python train.py --balance_loss=0.00138 --balance_bias=true --router_logit_norm=1.0 --vocab_size=7056 --norm_eps=1e-06 --batch_tokens=[131072, 262144, 524288] --train_tokens=671800000
Below are experts of layer 2 (counted from 0) of a mixture-of-experts language model. Rows are named gate (a neuron's input weights, with its number), up (a neuron's input weights, with its number), down (a neuron's output weights, with its number) and show model dimensions 0-79. Each number is 128 + 24 x the weight over its row's rms, rounded and kept within 0 to 255. Numbers have three digits each.
Before each expert's rows: "mostly gets" lists some tokens that are sent to it at least half of the time. This comes from a sample of Wikipedia text that the model never trained on.

# expert 26
mostly gets: " \"", "M", "C", "I", "W", "J"
gate0:095152118135112127157138134123127135131090186088134171106127145135089118145124091092156133124134142096132170182103183143129099166142087127123129143131102138166106186138123098141128132195145157162100158103126155148100097111139134146076128109
up0:180089135133128113106102122141137105129141115151126085136100077117180126119123166141093091134118122141095090071135116089114117113117140120148146093142160113114135064081131159125122167119099134105157136162139099125124130121100152128140128155
down0:118117155139139123118096127133111093130078169155102137134169136144127138095125123119141117122130116140119157160120107096134161134140093122122133160115144123142118158144110144138140108112100146108153090139114134127108174167121110146148091150
gate1:091097130126117169138151126108131146136138176145149129158163122099112171165086077112117101137113128107133114079152125124150165146116112131106123145122146137101106164101113107092068082144138139129101144153091112140128093139130110108149153136
up1:156075144132136180101124146150144089152088125143131128159161085116144161130080146109155115135124134136073117111145121148150124122127057117209152112162130145134128109129154168114146139142149084165167108146109145157117123154131116116125148115
down1:143164128105142134124126122108112143148084144167129139102157177086135106115119131126090111140133160114167114123126116139137144147112094163141087144104093075171146166119127150166115147130165132134170154118115144115125155139127174162158134152
gate2:151093107109139126139150129080121158156158133125096123149152144136105132076134109133142123133145165126116122160096100090133121115114148114124105125148128135138157152118128149124114120162126112150143187092136127100143131097139108146096116157
up2:079135114136112145131137104118121096113107153089178098147106117160146117145136155142164107151110126173122088152122140157111153125169117139155134173134122119121163157148128121120131158098162100129136098104159150106134135128139100152155155135
down2:157166169128140117122124114171123133159146140101109137103126149154144123113110122109120139127134108172080104103144107089153104171129111129121116151127141101145129092101144084156122124104092122111160119076110103162112156160106130095129133145
gate3:133151144106101154119123147175103099104158127104132120106136135129097140106120085159112095112128128103141189121136145151117104122171146102125081144056123163076133105121145117124142131107149126136132117094074112140106116105177144101131130103
up3:170092109113161142068091106122116103147131130138130113119119090115136152160141141074132165150127082150134105103120112083120165072113112124137158136106138120121140138104129143133140094129129138163107116090139084123129110105111147189157106110
down3:181149117117099154098141123147104150117082131164117110099145116161129165151128148083140127122131116137089139136135141190119113127160088137130110122117099156146128126140155116107128134121105178096146103135111094182151165135121130132096128096
gate4:114099133122130106134117125159112121170149160103116145172131124119139121092109129168127148139170149143106134140160126140080136139072114161165084139151136106098104129102113162122125147138089121135094100085118124194127109119143089154124138118
up4:114113144148114137118124149119117107098146128116086143144109092102128148139136109109120128137109137107130125169173083123122151152121117088127141105128145071103108153148141097139133147120165109137145156122115124123174132160127134160103161135
down4:115108134100166092156155152151123068139158145132155104125127146121156120136107117106078093125107110119120126103131086076111166090110152157161098120170143158112126136105151145145118125137166144128113116158141145126105092137108127141147095141
gate5:099127157126147135115102108120132120113107085140134118055174120144142144126089153105115095102139125083079129159130118177165141112153125145116128109071133156125149145118094112123089117126162101142111162146086132155140092130132138170129150111
up5:134109126162149132134113150086142140109126130134112139077133119117129154130090145132095152069119133140089133066135130163125159137141081132142103047104135156162132139140142160123126123134124085090136124114132136129127109124136113126135143122
down5:113141078092057119046185103155098133142140100135139090152145127105111143096131104145102116172141148150114076113105163104155091104155127108125103148122149155137109135136122130114161125099110139128111147138169145156103133099118105105154116124
gate6:103138116116128128131091120166156157121160122099150123122137166136124154117102159173141156132103119116164139137077100131127125074136117164122106115133156119083082105098123107110129113136106118145096153110146135121162110133120134138125116145
up6:177089123139125144109154132096108102142098101152141122100104088115123128156173088101140185134129116167121079103152123113137167180146122098119160129133156091136148129113124168138136157153132122151138084169058137145110120115111108119120135141
down6:065161155136113126107111148109121095161178150142094139112167143159163130141110132134113108123137119141089164161136104108179157120165105146159093141115101087113143150121109115083110112111106104118113151143133130154125110140147157123144130132
gate7:164102124149133113127133118115108120139142127105141122129120134142135156140123161189130136090127107140108146134109095161111088073107137150151121126142118145150174133149131121096123174139123112147141130156126115172146110108143124132155127107
up7:096163120181116153100099108136137167127137130153132121123136156118107112127139137135111103183122150084129083120152135150113157180178159110113137140115169127083096184099126135180099152139081106138109147093150114100098134118111137131089140146
down7:169132145118141114164107144144097107150164123169134089116130116105138169138117135093133169123134160145159129143130145078148126128118174128103178154136135136175110121121116143151131153194107154146128106110144146153132125150145126153126151140
gate8:151127149123102126114150134163096131139136175099071165180114125139135114132121102119156102111163110143119139147163103134144122145143117125092118141115138169117103144109140136095132122141150114111095089089088120092134131155125144118137128134
up8:128134136135143085140089081152126140115134106101145131130147129154115120163126168114087101161129132112108120104094111119135134120105125102127089161113078078143146130102164151107167104120105121176167136142150133066162105118145108122114106092
down8:094163096097143132170137158096134123165122128129116147136125115157077112139125123142126155109151161107114149122088121100142145130103167157136151165136108101131134131146116133135133098124133160137136139135141129102222104171144119127131132141
gate9:162112173095118086078161136114127101114159125059136174103120105129169171130077118157114121101147124105094121133142138118103111132109093121130075131104139118128107153097095118117130145098075086128129111175114132132165127070109162105146137152
up9:139136089149142137077082101140166094153134116168101126158124136149090112119147135105101147145179131139128147129095124103177149103116172141130155133093142170146171109144125137165126121139189128137164104120112117097086162135128086104117097124
down9:101147137158101128125148118130126134082098145100077131162121118097113127121122152129101173134114148168085148114111127153141115152107134104101123143157111128166141124094117126100086115075120121053095131124164124107130138134107159121151135184
gate10:190119120105130141135136119138125123149153102109110129117111182128127109099167127152130127102117145118148162144139125135141102130114142123074115086163107128126126080134133067105133132150179147119064140133088104133131065140128133135084118141
up10:112100129135118147197099145145102119139161139138136129123146149148169094092129094187102112132140109144137154104119124103126122132107159119115138138088125181155161129152126127175140109151131123119117176129105161150134095166137130142103110111
down10:129063147114121084115125095087162154119135134134118128125141163120162146132162138145159162175157157146143139128124062054147097112142118129151112123099160118119175128138154088129107144120077138108105139130144091114107142143137133124122108135
gate11:080139114136124126128099103137121132129119124119140138072099114147129148131169129072146079135085116126138066145149169118124076118118155116131117138134156140123127113115086156134156111153114121115165144077170144105110082099154116085143140132
up11:094103111126128080117126134110142115137166115127095117116147143140113179174131104132123110128116127145120109124165139120107085138120158172132139097124089133139125138054131119113163140147163129116163134129148140126167166104118084116112157120
down11:126119128118141154129128135156134104128174131195096111163082135080103123117144112144144134124073140138133132152172173135140137172132104146142107136102032074094129180093138114137112118124139145129111139140137140112124076128112096105157152152
gate12:138117155112136119051142144157121141122150085102102119140122148134140157139135117147128145115140131126109138122117098143135150130116079136166126126154101209149108111102121147131165143084116141126153162168047094099113112134132076123129133163
up12:103115122121134161101101127115137082072149125096142104148138092165163082128154098137153144123121155192142153120122102154129099114148121154168141105174106098124128128113149137109163173090130141113124131097136110116128093155121133101154145172
down12:108125145151133131163130132108119074098123107112099118123134167168124123106173118143125095135115129095100157122141128141106075145074105122123131117161159147093160149136111117137137148138123150088137118172109079117109105136089183112149102149
gate13:125137114105150146135058143158135128124141154174156170125122068135107160157126120102091084125119166137129126129083155117138146106163106118122161126134103152111095118138117174134152140183121124156147087121108144137125136134148176152118144136
up13:104098102136144120101074136146107091105122169124115099129131086155144107133103100102128072190147182125141144168071158115153100116109105113095149113108108182142128152125093120135151126150130102146150129103125105152082123127136102124116153128
down13:152133108135164133159108120131133126129158131119133149136128129120094175112217152086145141130118110136147110114096115133138069123132132135095172159091151158164134154077102096147135132131144102138169142134131141165145127168127149141146127158
gate14:111106113106097088109075092111140122133136089113113173173180114143103147154089161127128174120107121131123086128144164112133104143121135114158147105173138145110125117111127157144139133161126124114113144135086145096170160148185130129162121123
up14:118158145112113115135092113126133132124135124102146160176155145138106166135088086153130181113111122148108121105167161124107113108124121104160152115189139181136068104141093162148066177112106136149118143116127158102124143130169086090170115122
down14:121113132194149125101135128118102091110104097130137139155118129143133164131135111079156084111103126108096103132134139133155079144140150089178113093127127162100139115115144149133127142133111135137125150115158096089078151146124107132095108125
gate15:115120110105125123155156105141136134142110117123146120147130125164142185131096107152102099140137121145147144097119098153158124086071163154146140159127136132167173130109178106162115132157144107119137137160152140110141103077117120111170122144
up15:096138100111130136152146139115138176134143126126150128195130134171136149132142165110138121132172121130124157093101132135128147110060141140137105117110145094152183130115140104136122136137159130141127120170160104121110142139102141155135144167
down15:158077122131147140144110131135121159068103088101108152129142120142108157140162160131078119160140145159108127122141152097135112099177127157135124183140122106144161145125155120141139147069130111137114086136135134193121083124087128136119140144
gate16:123109108084132110116137151132088132117145138108120098101127107099108155205120125157134139153141157186140137163069103121079142099149100169129121152125164101129125136116123135126161177140133129128145120148173115171144128085129126095148152140
up16:127144150163110121155159105095166135138124127135158159143147129180123124052115131099134121118097094097103077127195145127156137144118104124128134108137140149141179127176121140122100102140121112115114135121097126088129120152130149158090090105
down16:161144106111109150106145080176125127157082068127129170154133126138135159106143084107123165177108126144154092097133143115174102111136156119102147145133149121145130143108075169123203108151123148153162090119093108126125136118138140086131151128
gate17:080140163067106109136132056180128145099161123141168149149125155130117145156119161120143108099145123108110127123160144135126174126127111152103126113150038099115119161143124165144109127112166130173143103112128123125107137119110123142151123126
up17:130126153050102119174079109170108145092129095138163136166129128109123173164146127107168110128130133119084092114089140154164167160137102129129114087165103106127139132153147116139125106143174130163158134145136104113126118143113155125157147133
down17:072104112159159189133165153103157124110146145143100085112116152131152138155119118150120106101138149083177118138121104102115118130120128149151083111113127117084107104140098140148114152152145112117158123125155124162147105148113170139147098146

# expert 58
mostly gets: " on", " in", " during", " between", " around", " within"
gate6:114097127107116129100129184157093085115156105087099132151161143129119123137116177109134124096134117106123111090119121150142156065117097117117109151098137125147145107101142180086142147129094131101101128108117132185099125148108175119090126121
up6:149146134125152104129140092090150146153112109144149129152093125092131125122118127171124178140109146130162161174161142125114136168163128132153128124167105106089135143193099097157142116145171152140145156137150104095142122087136079125159090124
down6:141101073087156135084111138073129124160130128098110093129131104157144095083130157171128147117085088146134154141147095131088147133087108078157130115139133150092164118107120161143132175105141159141134105133099144147127156134122131130114105140
gate7:119175165122124125097098143143105089130159124111142131121122121134094135109128119117167104106111097131105098149163102167090154148120122104123109202109106130155180131103119118165119102129108101131117116107116129148118110140168121137157143098
up7:117106143127142140096140142123158120111162174155131114118169096108119115146099124119154127099102152166116066141144117169157108096160129130131150137130110117130127140106137107180087106146126133096138102114144167077136123143115100116149153165
down7:170138120116119110192127142116128098142186119103143109115070116134070140115158147157124106142170110118158134119104138128138125071097161140156140153112138112151141165098108155144106093121106108191124142136143143164158142141161106127159155134
gate8:136135147148129156163146103117128152125137120164141167117120180136156148112142084152089129145146118138132105132112133127116112167149124165138093090136185083134134145119120135108099143162156123157133106113130100087141125113123124196115168123
up8:139117166159153132108104086115123112186160095147126108138111114118138128147102120105106141140129100146089130141112153147133148153120112122133077107111194115105139189099097144103119149123120170127094110094125112158143115150118163180124138138
down8:167125109125144131076110160122114141113139122133142065118133185103123128086120113111137145141141126146104105171139109117136109158130148133107149115108157109142144143155173148107079133148112087143158163129155116080097148089133125108156126102
gate9:115136093165123120112127174105171140089134140133151122109115127148091100150135136133163100089137155138124135106158080119109104149136141143113152125145102148136125094139189126131094152112168112108128099104140109113175137125088150084128083109
up9:139109159130129124123126106167104125158137103117109130116138150117160112113123113151111174117109099140133131108136166139170140108145114115128116144136175099128144171112078134159138132150106124141153146186094161143121124140153125162123145139
down9:161153118132109109139106107099100109126182118138114091130092096119096080161134095131139083113111131143106127085165153141126074140159120118134118138150083138103137099142135109124152126111141179105136120073176122116180117130136137100091111150
gate10:159144158149137093119186099150144142155141145127188113126128122080142115148089165158141129129094145149183143090159085135144116143132162140100127113115099117132092132102096126101127129159085128167153116101105134116150129096102104122079121124
up10:091157141147116111151115140108141156123105079118108143128125121122145120143150171120158137136144133135131142142103097142156159106113120133071157169149141132059103140135159137135131104130148158130124139132115088131096115121119090120126152100
down10:148089140115160120080120151111132095177140140158138118096072137124149150129090164121123086117109169139162168118120124134131125120133160116157122145125151133098138105143088091090097136126142129160140158126096155143120129106163149093080109137
gate11:149089133135133102111113130176122135136112149142090137084134129083108106111146121093125155140133145116119100178132117120121155174122132149131168136123145099102104106115133149169097126124114086108124111147144135138105124154138118145113118144
up11:112112121077130118107160098129141112128121108107141123161092092147148117156103103184133114127144110131177104112086091115129175133124132164114104083153118139144147127166169124067133098122148148125138166082073116115166101121133141105120163126
down11:143119117120128097168138119108122160107130155121167138132160141125147085136119129093117130125118132129164118061161126128187115123120122107120107142111111143130124124114117103143141115103108072117138128106113107120137096119107132168125149149
gate12:149121138107132128134157153120073110104117104103060104138140159130110119124103106121144139140170140079106118173115168125126125115173163132099113148163116133113124154123126140121154111121130145123109123182151180134127140155114129140112069133
up12:129141110149128129143141124122083110139138110156075161142163145125140107109119100119137180149152129142109126151107118132110171089149129098146124168168123141141166175137127110120154140116124142157129123145117135152114098161092099102112108154
down12:147117144154130159123085113126127102124082157108131141105101148105114122103074127117144179129150100099124137129115111127103090120160105122141139128148140134176115136146110125114097124093128099117116177106147137117136125096131147116157121143
gate13:108132094136121125162166130152151137123096097152124117133110118075156122154126154125152064094143078147125087111078126116090149073135116099134115114144087133109125158097118127110158162135155135137140171121102132103133121133110142104128127119
up13:086122081099146123108163132139145138090116120140076112133120119156096113099159088111097084122134097148098144106129140134079144138141130094138098104112129148135132116126119117116121136111140127153187162143099060133108102178105108119118130124
down13:105113169153133151142151118144061156130124147123117101113079124065147152115125162144138116123108112131115137092129144165093147151118116129110130143139134095148161136102108153158139150098128176150077138167164146135129107150090091112127110120
gate14:083154199164098156082108119104106125090161109103142106141133147107111103120153161133122139108095110123137110111106160109120141150152131108127191170127144113161160154116178146128121159168138085121109091176121145147156136167155151108078111141
up14:079137183175118163074098133115122137095107112110130115150101105089138136152152176096142119159135097094133130141118125133122141122133128154137152155146134112125131115125151143110116130123149119125129077172140140130152146180124110149161161126
down14:184154116114109073106179134179148127104134150148102141113128126116107155114145111148136134129132122127094127114121131103097134145136155119103088090132137149145112101115157117097147119164140115108130141125107158100152115135120134097164122100
gate15:155158096121150136150145110119142158151133125093152137125138126121174145143184155142096097158083154122122132154111122126100095120120151144123150153120172115154097123120139101141112108114132107150093122115132138118090106112119124122164131120
up15:111142195143129133104101089119129132126142141136127153129140163123151126097092122110167158162134143138139130087133100102134156143095116117109156136076132126104170137099089135129167130121145179145101140160113134112145138147109120090111095119
down15:107181100124151125118139158144119098175143149132117112103135087165105121107157106119098165118054149151126103124133145155142141126138142142132140111119085123154108149123109095107081110124132122127138119114110131132141137126144113172115127128
gate16:115100136146121124161125109090081122096166099127088100141115135129087119106109147091112101155139117126139160098132117094096138125149149131135139132160131132095113125095144156166146171109141137128127158101135101097168105130141182145121143084
up16:120132103079120108115110114186133134146092131105140149128133101175144136157090119109169140112125119148144109141110129146123158110112161155160106141094105129085135108159081153108116128083138148120150131156174129129114161096126120127145123136
down16:111080142112097171127138122063136107163149149131151090146130106106120091139148129146128105088105134164123162115157104120125089090133120154130143156104120144146150136116118113179116136112136157147093097165132123141159142130139112143073125135
gate17:139101167145112108115126145106152150065128129116149154138133122100116151136095124115115086168148145101084179128091113119094136130101133149072120153087119151112141145123169133135137142130144172108127073129134085133134147135121180144143162130
up17:126183133114139153133140114155110094160142159117084095133092136160161127158129145147140158127109092156152093103153167168139105138196102122151132087183141135159110088145122145135113092101114088123108158124121131144111134153154077110121102146
down17:157106074091143157151128157124118100126142121138123182129080161122124155127102103112136154100141136097142135132103126092145105101136141133156145099063138134143165114134112114146156128173140167103133133148131146093088149178185126129113125148
gate18:100098102135158091140127160102141154131109104115164141161147113122135137153144107098134154153146139109153121173175149129116108142138111175141103105081095139114103135106127117142152155137145138165121150117186085177136163068142164131146133098
up18:137114103190121114134143103156144151160126131157133109089137174140124152152126124105096130110121156139085124147124126117144132189135119125103148112151116142098134142119112138107103124121096121156152140127097091144160144151157183147141096120
down18:124139152132152110091148115138147111097134172113185124122192154100132114094125118157129129138174121121134089105173106154084168107062147176155105136085143129129075110150143120070143148125128130108098148132138153111121174136174156111144139167
gate19:119111115156109152108140124154131123081103089128140119074118137172136115135116164134133162160112114102140108099137121144141127153134132113123139125134111090151114079131086129116139103161096136094132116137132135163130073096164086084164122114
up19:136142142162099150129112134146128072116106113141110121159147153172138126116083103117129100109120109110101206112106126105157111125152179111134115111107101086147106151136132123147114085146139180076131133133154081157121079135116135142144162129
down19:191193122150115136126126131180133177146095118110152150121110143115142158101136152105129186102167122135124119134096119111162121104115098151150110094136135164111102121122158123100107084106158104110092120160133138116130121132170138139133121144
gate20:128159089143140152125081162146126133137102139131142135143142126151152178132114150165126096143139094096110112139140149142108110154129135114128133110128113134128137143126110128133133161172123137112164121089132123120138110142110110170108151152
up20:124130119139133126119097094147173088127158146102109131123072143122119076135149124129137155128115137152109119147093136144175142130126098156104105130118108105089153128140148102137134132101138114116152142139102153131140121106103155116135105142
down20:125088100129096142132153151123144120134139113156144115151121126133112154128107142175149112062136145121116180172144129160121130127145161140127106113114158108108138103160141131117125099128138149130111139084072095163100140094148103176150107143
gate21:123146123163135140147137131089111152082122077151129152137097105132111176143123130136147137080164098136170129118100138123115109097129086113140105100142146143155164130135130150128124170102127105149087126133141142112135132112163114080105123099
up21:120141075105104123141098119073120157117102153110172100159120131157146128125161106124121147122117115105133086141122134145099112134112139093142094145137130084128175141115133075167139123142136133095148140120113153086133119108151138145138150114
down21:131127093118140127153158136101107150151105144131126126127110131114133106139124132110105122159147150132174133082097167145109108117098109120140141103097139163174172082161147147094139139116080138124142090150063140127118148148109126126179124125
gate22:120127121142130115104107111078091145135144106129137130127156074107107109104113133109137074107124133099128156177143158144084112108153153159149103104161130094158111159132131150135152131154159143098109108140155132085119160142086143146123191135
up22:148114122150140139109128114103077125153150105121132129139149083095120127121122145123116088162124087122135151137151125125078142107136177104154097103143111126163111178148139154141165150140135156117129128120204118112134153165077129155119162148
down22:105134118150136161107128105133089127123115104188154166094167114123120098136123130117116113157129122129137118159131117107126178133151145135160118142143111130134096171106107104086113180147073080133152165169119138133112137106133169141153169123
gate23:142144118102124165133073172184116157078137139138127152111101173142138078127152128127149109089145150121143103152140149135169154115149137133138132139161131089160137119172152139111111166137150120129167099085122138100097107161098125120132103099
up23:140152149164123075095130126064122140103078112146128083151146094163133153124122121146104154152148078132116181119146120151131127121125120122120173093088117150105158134120073114111098118118132145140137134155101152174140153134162127127157147113
down23:148155141137088124140162103133139122168162140142114147113156150126134121103138117170159134108123119195138071127136116089133142152141136101142112093140143145089151097143163125153110075145148100128085116086151148127143142114146126188120169123

# expert 48
mostly gets: " Ar", "rop", "ad", " ground", " object", " Bar"
gate0:118129111073112130111145134143108153115135142132154115125142160133082123191128123136153161111133115127137142097166139136129123087096138148111109091141167125165128092105163158175133135140121103156146122144071115132155125132109150095129123155
up0:123136156088118120128120095136089101122102159157147134111133107134129129138144088125141139123166101097081127139117103110129170131102174151150149097139146110124112091091157176119111093139159118131111123088091099098125079143174151114132151102
down0:118123092160135167138118146098146148175087113118154153112107114124091141086124101111101132160128126110098131135115163169128112124083088115151110117166125180150181130143155166188177146134122138110153122089106128134096132118126162117128163177
gate1:117185141077120146034132142171086143107137119141175122120137136164124154113110103155134129099130144101132128150148148091137124145130146137130131107145136110117117131120121132090129151094088119120138125121122094126102096154136144175131120171
up1:152140147124119134104153122128122109104180122140127133173102112121136111125138131138150172114163176133152106183093137133098142140110137176167091092108097113131127109118130122089167125101134143122130126120144094142122121121128100130145156132
down1:122163124149172129162167143171141146136140159119169115122124116095108122122137140106146109163130160159132139149142134158160102104148161137103142118103136158155175169123140136089126131098068139178129112149136133167121098156141115157137113119
gate2:147130126086134136112162138123125108175114101116119112145132146138121139111120145156150130098095132148150127121127173144126126157175168089191122127104165149141144134129140175097100152161135154147155144078144097101108118163105150131133164119
up2:086148113111122094118073128138128103145100173083157140114142120142192096113110126137135152132103098148090115126154106111121121128128097132139107117164120166158122145102115117186095126154146147132146138164136126122103124102088173092120102156
down2:176124122130142109121126118158143146122131136148123145096082107120126122115146120139142111130119183117144099136066118108130103131129140124091159107138117087096142110136149109168147132161114156126168137104134129142079126102132139136148145106
gate3:140119122138130077107125151182127111151179160180126108087098163084138115117115080117129112098130098128184135136143142152169145082091125146149154132108144131140164115133136100159166143109123136121135142173134118127127137137142149112092151087
up3:107118140110128167116127163147134158067133148137134104147118079151149090142161121114111094171147140119127127133121098110113140097165154141129130121166143121162128089143156091143136144091108143112081170093105161127146175111116137104119099128
down3:110140111114162137114116154127131130103131078144162098147144127095139155155147145088151142152115097120135104095139137118098125118087155135126098130101124170088109109181119093119069129096071138147085141154109108111105120150106146113184156117
gate4:113154128125093118141145166123115155119135167184150164120130124102170106116113120147132066127141119139122146094145095116154122123097141125174128117110116139150091098158198158148154182152136099153140107128119137133079145139137109127112129143
up4:092110135113148140085145129160139123124169139079149120094118131151099131111126130134138138129154139088157131125090114110175095132105137175143122118113109147134090107116147126082117108139120140117127113102142106101136074095140107172153128146
down4:125073168145130103116085151125130123100147148130144125104161082133127123130130112155095135097111103122142110140123119130127130085126122167111116149094136097112136117134122090135097149120102100161144148147134141114126094110138168137145114119
gate5:137080113141124134087149111183128103097144153113171087086103125124148176131158167119183139122130083129132142125111132147085114113146102127132187133161111154092100138138183140128144152128163099128092125133105124126117083099119128106146110132
up5:089130125129129130162130157117149160099120108145136156171182135094130167101125058136137088146147174107140103130129132136102124100101125080150127111117103101094142107130131133158092134111124152150123117116129138112131132138135100078095117155
down5:089101117134122120125125155126138102141162143097113135111149123131155102128084130125120103112106096091069141100139113109107167105157102146100166073185131165158136180133107114066138117118068077114123119141163129147093113139161136162147097129
gate6:117136114122102157105182173148127144096139120168126149125143150113124129114122130096094141123155156134144113140110110114150152114115127162144149127087156114115147114087137128132136137151108068124126183116111090094109097133172120091132101114
up6:164118117100113115076130105109112101099121109157143145113144105109120128163105187109161117131121148064155124145120124099135146133080107141162121090129097111186139114099137123141162152104114094119146130156130111156134140117100099160075104173
down6:140108143136134127136090139122103143149131162155116116123169106126114127107107163105121110104128133154114135170108180113133136124169142129122157118138072089104123155148149122113134154131149139127093149124135168109120113157135114114136117110
gate7:136133119157104143111120095168111142098158116114119142117161129110143130139097071113121138122125175137099131153119154119115138117111118144167131147121108122146104147147135151075149081145119167105140132117112129077114120143133152099152114130
up7:118143097161143157112122133104105101143117143100140139085116169106144097101184086138109112107127115135115140135164135109151088134111096132185116098089136059160129128153097120125147132085099140075139101121098102119125147132120107107138143093
down7:121109125117115175084179135105159156110086153145187129141146127130132111152162061136100122159127147129105117132131085102158129160165130152129116119112150161120149133098123125097155134148105142164123108135159164134116104106133116147139131133
gate8:130121122098134142094161160159151170096184143129092137159135169152153125138138120100086135119120134145138161135157119177117142134123125157166136159145116111111133118122063124101110122143160106162145154158120079158158109108127109104125140124
up8:133090106114133097127106111142138109134119138163166127100086102120161163158125134133187111127116158103093136129147117141136115112156133093138133139151101127136135160147156147121128117116151139116072100119162164085101166142121108143151129130
down8:125135161156105113133134128145123124082109136148174123086144119123127124077124133099174117127130124109135078111104076159155141152139074109120088125155112072123169153135164165104140114140184158144099152152116169156120134122144123131137087112
gate9:162112128143142122101118117176111160090148156138127116105113165077141128132082150096090089105128130157128130140130103148147117104143117158115137098112167150167170126056171169123139160151115121120135133128126150107128176111111116099094177134
up9:154107129117137143114121111161131106134140121132113133115079207144131077128079127142156148138154105160126152107126111143102113150099104111102156108143136114137125117089133165108099109171126121105149136107108129145105153140097140147115094102
down9:149128146129167133130107101150145124166160121182108143107113146093192095137076105111133131163106149121148112139151145153120116146118118162163131144103098112098143087143149153157108107115139156112135139125129094115131112104094143146127144085
gate10:103132082149117144153111118160108152095107164149134126103118114116095132119140118131135098138110132145166132115072096117163123111098149116159135109065106095090125129137094145149091128167124128107140146139164166096099103100138143127111120131
up10:128125131127133106142147102139120143162105163070169101111112121156098124072139120148164125139139147154134148135090136136114134113097133060120106156136104159125142159121136106133090116121074144099156141145091140117138135129150147123106138188
down10:108166126124140098136116126085129130111161158143142195069118152127153158136127133111096128098157121141136161141105151102149077119112127123151153151118130127133109177134130151107125131153163115139151132123099142136145126112166109119140160154
gate11:137105115126136151108112168148121139106131119146192071032144121158159122093135114133122147116141153136154146139119151129117126110119133144130117173127157142133122102137146177161117131117112155133136152074100095142127076146119085088164098140
up11:120094110140128116127207107135156126138128164125123138141120126133163136142165159093164125089084112129132125084092155171121127145133087096138149088119139138169143126137106151124121143121136136146092108130096156159114162132159141103135147123
down11:145141104135136133118095083151144135103146165128089148132136100116141163102095116136111119112125134125098166116166118130174147115089138130143165103144158093119098125092158115118125149113126174102134142089117158137127108124098128155125120153
gate12:144139105133113116106138131117149132118119108113100110152096094106153151118118123147127152092144162132157166099116163152117139113067122133174093099075153128094120134119132217136155087181184139143127130115068101135136116121137130165155128115
up12:081155106112119123135132136158143117133131093101117126133124138194119122162142121111154115130132099128099128111122078117130103137116128135132137120131129121106127131162144146132152117166105099150115166110139113173143086131132123128091109106
down12:201126151137097186176150162112117159121141128138114090115090127141140116147128142136161112100127124157104127123156137125084163149142129121109124129120084151091099159144166157130099129079106103158121129137117120088152131092186087155123161140
gate13:192101131113138128108160092169114157141146172118148094122157121115099079137112099138172127067108151133130140154145095154121151121117147092142125110094122097086157081101123127111106154134139111118152117132140150131167139111104135153124151132
up13:122083143108129111185120129129107106079120132099149105151106160142139148173162136124112095141105086130130135107085158101157122106139132087160129103132141132155124134139145145143110156089150136122127151102101128166146115142136118145126151138
down13:100108124132118118157125129128117122109127110092111141095106097157142116145164095127118122144113142155092129120183084108126148146085130148126141173132113130136172130175113118166156132109117133124146098085110083117139114138112109122146085125
gate14:107135111090091154128177157101142148143069111136094183123131162132140141110107167123164132170150140108127122162140182109116116136165123112124103149130095149113106152175147121128166120182139125108172114120131146132129151136074120153148141130
up14:107145095100111177123132134123143136124059129128165140144122199114086126098123158091109125176113144104159124151162144122107156105129122111174142141118071117141126150152124082156127147164127125105144107134127083121116126102105134177148120119
down14:144125099135141158114141139108112153136139120143137102113139162109080158147113136151093109129113098115138155117163144139114124096145157114168101126105126130151116127096150130161126094139113135125136134109129132176105141204145113153103129097
gate15:157144099064113131074125159157114137126120165169144122151126124135131139181142157071133141142112122158136176117138103103149121150127130109154121138164173119109127072108125164075095120168157110137095113122148175122107121151161150090099106123
up15:142142099103107158096107156160110096168122083106139104086113131119173114140116134167173163174104111135129115103124165122115140123129161127132133083125139144134129104135104181125174128065130126131132122108100105106139135154155131172124120117
down15:093158132107118140134115087130139138142128154121156158104106081101132138095115133147148158108158164126117122125153143109174142120108124121136148115118170105171131094152137100091150087077095159125124081111128112128115150135107102124108158173
gate16:103148127126113124111124129149085138114109116106100093114138167125122126080133121122100099130194128160107140119124148142124185137114120124159084151170095149123156104141139142155119139137132138154105125076120137116109178158132097119078162130
up16:123133117172154125137093124093166144140126090118143116172159061118103162160149146126138114156081138140105115173128119130143138119170080129139141168097140091140106107127132135122106142138094151104162111169160103132098129134129177124182113123
down16:106119125129126173146143126132134136151084136173118117109125122162141175146095104122158099113075140160121160150126140092126116124088087171115095150144141126110111144153126134137121119117106153151116150141126103121144185151111138110162141153
gate17:138100127140149145110150154180135102095113131151164109125151158116141123112108166148127136129185079122105108168141118127211129094071119145136126116132080159161112119093103144133122134143102118161126096157100119082151135126132101163149144117
up17:119151086158139113158147110143119148135085131136086090130139147140090107135139125183131108112129130138106124112132147114102129126132111126111119123144157133157099093117139105165151153185118146116161115097143139130185154130145132151119118091
down17:128122118156115171110127116167165137145131117126140086133119083098132133148102175130134122116118126124097159108113130164100115085100078103109115152131133162125129117145151103118139127159148165118098139113163174133163151097142123104115112151